{
  "normalize_top_k": true,
  "n_kv_head": 2,
  "norm_eps": 1e-05,
  "init_std_qkv": 0.0198,
  "lr": 0.00278,
  "beta1": 0.95,
  "dataset": "wikipedia_en"
}
Below are experts of layer 4 (counted from 0) of a mixture-of-experts language model. Rows are named router (the router's row for the expert) and show model dimensions 448-511. Each number is 128 + 24 x the weight over its row's rms, rounded and kept within 0 to 255. Numbers have three digits each.
After each expert's rows: "raises" lists some tokens whose logits its average output raises strongly, later layers aside. This comes from a sample of Wikipedia text that the model never trained on.

# expert 42
router:125157110153097138090186145105146132093127084125104122078159115114158144148082134124092141114139143137140111113115171117109134087148073116117138156113141168109134133164135112122105123132098194
raises: "ack", "oll", "amp", "roll", "or", "ested"

# expert 10
router:155133132110132127099055142118106137103108144143089120150134126120090112143127116141100143148131171118137154120169101140122156118109154097093158129133118145105117145135181114143091161078130150
raises: "-", "iv", ",", "is", "ig", "ly"

# expert 34
router:155123150149131163110167160083116159139098135158119104111135150144153109131149155119146130103132192108096149128160139132114134139142084162118147126089118136166137118084142086141148075073135166
raises: " in", "'", " from", " of"

# expert 57
router:087104134128143148080134167103120142159095130114093137155112144122130104139166123107164089137118105110105144156163151126138123111125173178138099169112113122170113161116145155093096113129083108
raises: ",", "'s", "–", " and", "-", " ("

# expert 49
router:116160128154142156112082129110103164148120119131100122145138109112141126119129135134106148133129099120130151084120122148127124095151123118167103141128089083138153126114112147125170096115096146
raises: " the", " a", " their", " his", " an", " this"

# expert 27
router:152108111107135152104128171099119153173132114154095108120137106156149147140161167108172112171114095141119116168149117124192112169135148139143150118098083091126130164113149110133155065187136112
raises: " over", " by", " out", " a", " them", " the"

# expert 59
router:125093157146155123098142136146152126124109140154117142159132095081128153089127118158128131129102118108135120129134157125130123142156127163121063113128133112157117166116135126159111156172137087
raises: "on", "en", "al", "ol", "an", "ot"

# expert 2
router:140125092128112137101097163120108145105113098154106101114131156125106088116083139171125097172084109126180103145159144109131105107122189146156132108096128149121141107107170134121098123155129173
raises: "est", " the", "ing", " a", " of", "-"

# expert 58
router:084154104126144104082165120078109108157158104136166125136138098163124078157128125150124104162155121150160098123158102128082160107150149120157152123154134143107098143158109161113151127105087077
raises: "a", "ag", "od", "et", "ander"

# expert 29
router:110109126148127106158136139095136192127176145186123133125112117105108114091132149138097149166131095097118118145105107153127100155163114133169097113134121142140149080130106165149115137148113084
raises: ",", ".", " and"

# expert 15
router:159151130086185083135132140112145142097138119145168141121127144111129118151101140137138133090098115111161094114119136088094150142110115135135111116116108092121097087123117152144141182127133138
raises: ",", "ol", "all", "o"

# expert 16
router:107155117134160103092075153103151124134109086085101103109136143142127122144128119125142139133149123124126150157114088126139125158143137145158111149097100124129111125080160161112168133132094164
raises: ",", ".", " and", "/", ";", "-"

# expert 11
router:152135103118167161141134119095120174087148133119141147132122121173164114120111110157088133124140114169142114149100145075156186173143148120112153157131099158155121151141140153129119098143149114
raises: "et", "ies", "es", "el", "ed", "ie"

# expert 22
router:117153148168131111135087140122096108147102169096131101139171097079132158102094116160093095132163107125112096076081129166141144097125101143079178099137087130160119158097144136163162124076126076
raises: "arm", "al", "as", "h"

# expert 35
router:139104106060150151084135097107154135104124155111095124150109147094121086117111123165135082137120101097132117138117107106133110123170138120131106113128103126139099124135149149095085128111149085
raises: "D", "O", "I", "F", "G", "T"

# expert 53
router:166103140126158108144137098121117167119152149112135133118121120147143168153095164154172132120092159147114106135108094141112119096112086159131100143141128158149125129129116108146111107168156174
raises: ".", "2", " ("

# expert 32
router:097088095122135129146103121138107144131084119158153090149146120153142120118124116106104081133131162111089092103115093108153130146109126124155193128120117138141127132141163104157125104162118101
raises: "-", "st", "h", "age", ".", "est"

# expert 31
router:182085153134133115093132127097089148103104114142101125131116127126154088167154098134125149159097156161130132105123154139126164116173120158158135085081082103187131133123136092144127129121102130
raises: "ie", "en", "j", "ey", "el", "ic"

# expert 48
router:131134141109129111096117117157115152081142151132150169159148145125077177164138146135109140164169092135085109098118145132127151173133142106083157105149113155120098149148118136164102122165138120
raises: "it", "ock", "ay", "ink", "ick", "ook"

# expert 14
router:126085112153108137127125149150139159129105166140118109156107166144124092147133113137127103128099127125119121115157137134100095121110126144126154122121136136119128156097128169096138137129152084
raises: "le", "ved", "let", "-", "z", "ith"

# expert 47
router:147112175153140169182101137140166125122102099099122122072107133099068119178068111081099103131142144143142171147109171097134126118138136158093144153129106140106118090093135163104122117118084138
raises: "\n", " They", " However", " There", " It", " This"

# expert 7
router:142122127128122131123185150107126145160171159119097120102089112113112129121092112139128103131125101099163130153115105145064102096139136113129175159141134101120122106145150148123127159109096109
raises: " of", "-", ",", " and", "ul", "."

# expert 36
router:097160139143149116127127134178134142140117093167130092153141110141151113101090144148107132092122129108122130154139178161124130132132130113131137119124133109124126124139140124108135152111109157
raises: "–", ",", "-", ".", " and", " to"

# expert 63
router:127091096131136150106136128117114147145102120143115113162128148139122163107150121158127132117147094164134127144143074109094114123135083145132130103130133101153115081128155091153106158095147089
raises: " (", ",", " and", ".", "\n", " in"

# expert 8
router:086125129169139108103117120073123117145163108169151127153130155118092153122124121152146169156077149172159104118118121143082159128118150072110128112128130122096114158113077149160127138131158145
raises: "io", "ie", "ac", "en", "ib", "in"

# expert 17
router:148112169104126091133144092140130124084104140121169187146107149153112107153134131129118118092129151177108094122109167112103108179147132101117152121153126121129098151100110132123141127147146133
raises: "ol", "um", "in", "ub", "end", "ens"

# expert 21
router:181155125147067117127112155127144155131136101150102126171149141160116102121148162142107160155150110128141138170148114129089135130126150163139109134106140114156129117102141182117132107124111141
raises: " the", " it", " they"

# expert 24
router:113135128126118159133111163140126167132116151115161139139122157077107165146125132153121192122141134114090122123118181140119119132095099142115143101103117129174137088122101110160143137126112152
raises: "ing", " en", " a"

# expert 23
router:158115151141131098098109157109131115157147185122108153142148102135167128145157127093184110143135139125156089128160178127133167173157125110124100111104131119090096124104125152105123128148155143
raises: "ading", "ing", "r", "ay", "b"

# expert 5
router:110119095116082120161167118088143103123128161136076142117124105142091170151066145104156134108151178174137151130131116143172106155132097126076113134136105132135141136104158135116107144155135145
raises: "\n", " ", " N", " —"

# expert 38
router:125108089140140147131126150156120155152097106110129141125167163098117164113153088120103116142118133151149146087151118104121143075137126111119133125122124167062126122163126130152095126100143118
raises: "-", "\n", "===", "The", "T", "A"

# expert 61
router:143133096077140125132094105077113130146114146106117145113099156113145128120100088133159125157178181121157101090141129128154145099133126144120120124113128158152100113144174082158108127130127129
raises: " and", "\n", " |", " where"

# expert 33
router:164157161121151135141154153098125118133150128165087077148134103103163119124148124124109105098080120112150179127137106094081118108159109125119106101122166104111143130132144165141097110106152096
raises: "s", ",", ".", " (", ";", " and"

# expert 44
router:115121118146116117092123127156133150140130131125165102128179105136112126091132117137094145088130101100142172129129159183161091144097086157144137121102153074106115121150151116144145130143127161
raises: ",", "'s", "’", ".", " (", "ia"

# expert 4
router:115148161079110123129155157129157117135096138131178142148115099123173160097144093092101125104111126140164172141083139140091135129111118111145125097112157102159149106142111147160124129119103131
raises: " of", " to", ".", ";", " for", ","

# expert 12
router:083117138117147161102141099150080146107155094154114146141169135146176124141120112071137150100136157141107102099128078163141147096162133135069134112143112109107115143130130140124106100119111140
raises: "|", "\n", "-", "iety", "|---|---|---|---", "."

# expert 19
router:089143127102153140164124128093123129161122089166147125117151113160131144134134194120122088107142126127150112090116074168093113157182140135109126122126109081130119151129127101124098132132129110
raises: " times", "th", " other", " years", "ty", " months"

# expert 45
router:106127108100135079128124096129114150112125112142148131146130131164186132106146146147150099140107137138165091125113122089074119152135096150085130091131112098152114123099113128166172111135174109
raises: "en", "der", "um", "ar", "ers", "ed"

# expert 18
router:130106134138109096173151132139145148145121181188102127123083137112158161177096098157161136087178156082164154126146144116148161088134123120171113113128132156159088089105115081160111145129123158
raises: "el", "ra", "oth", "en", "u", "al"

# expert 54
router:164140143141144160138107147131146070140140148160123121108150148123145128145126119162100121135100111128131110122119127113145150131125152143118116162158108113136124128128104107151160129129094147
raises: "-", " |", "=", ","

# expert 56
router:132165137151139130099131159132164145147112160117145159106108129127159131158158085135114090187137094127093126130157155171166143113138128142151131123138128140160130142086169145073127161100138096
raises: "ity", "ry", "r"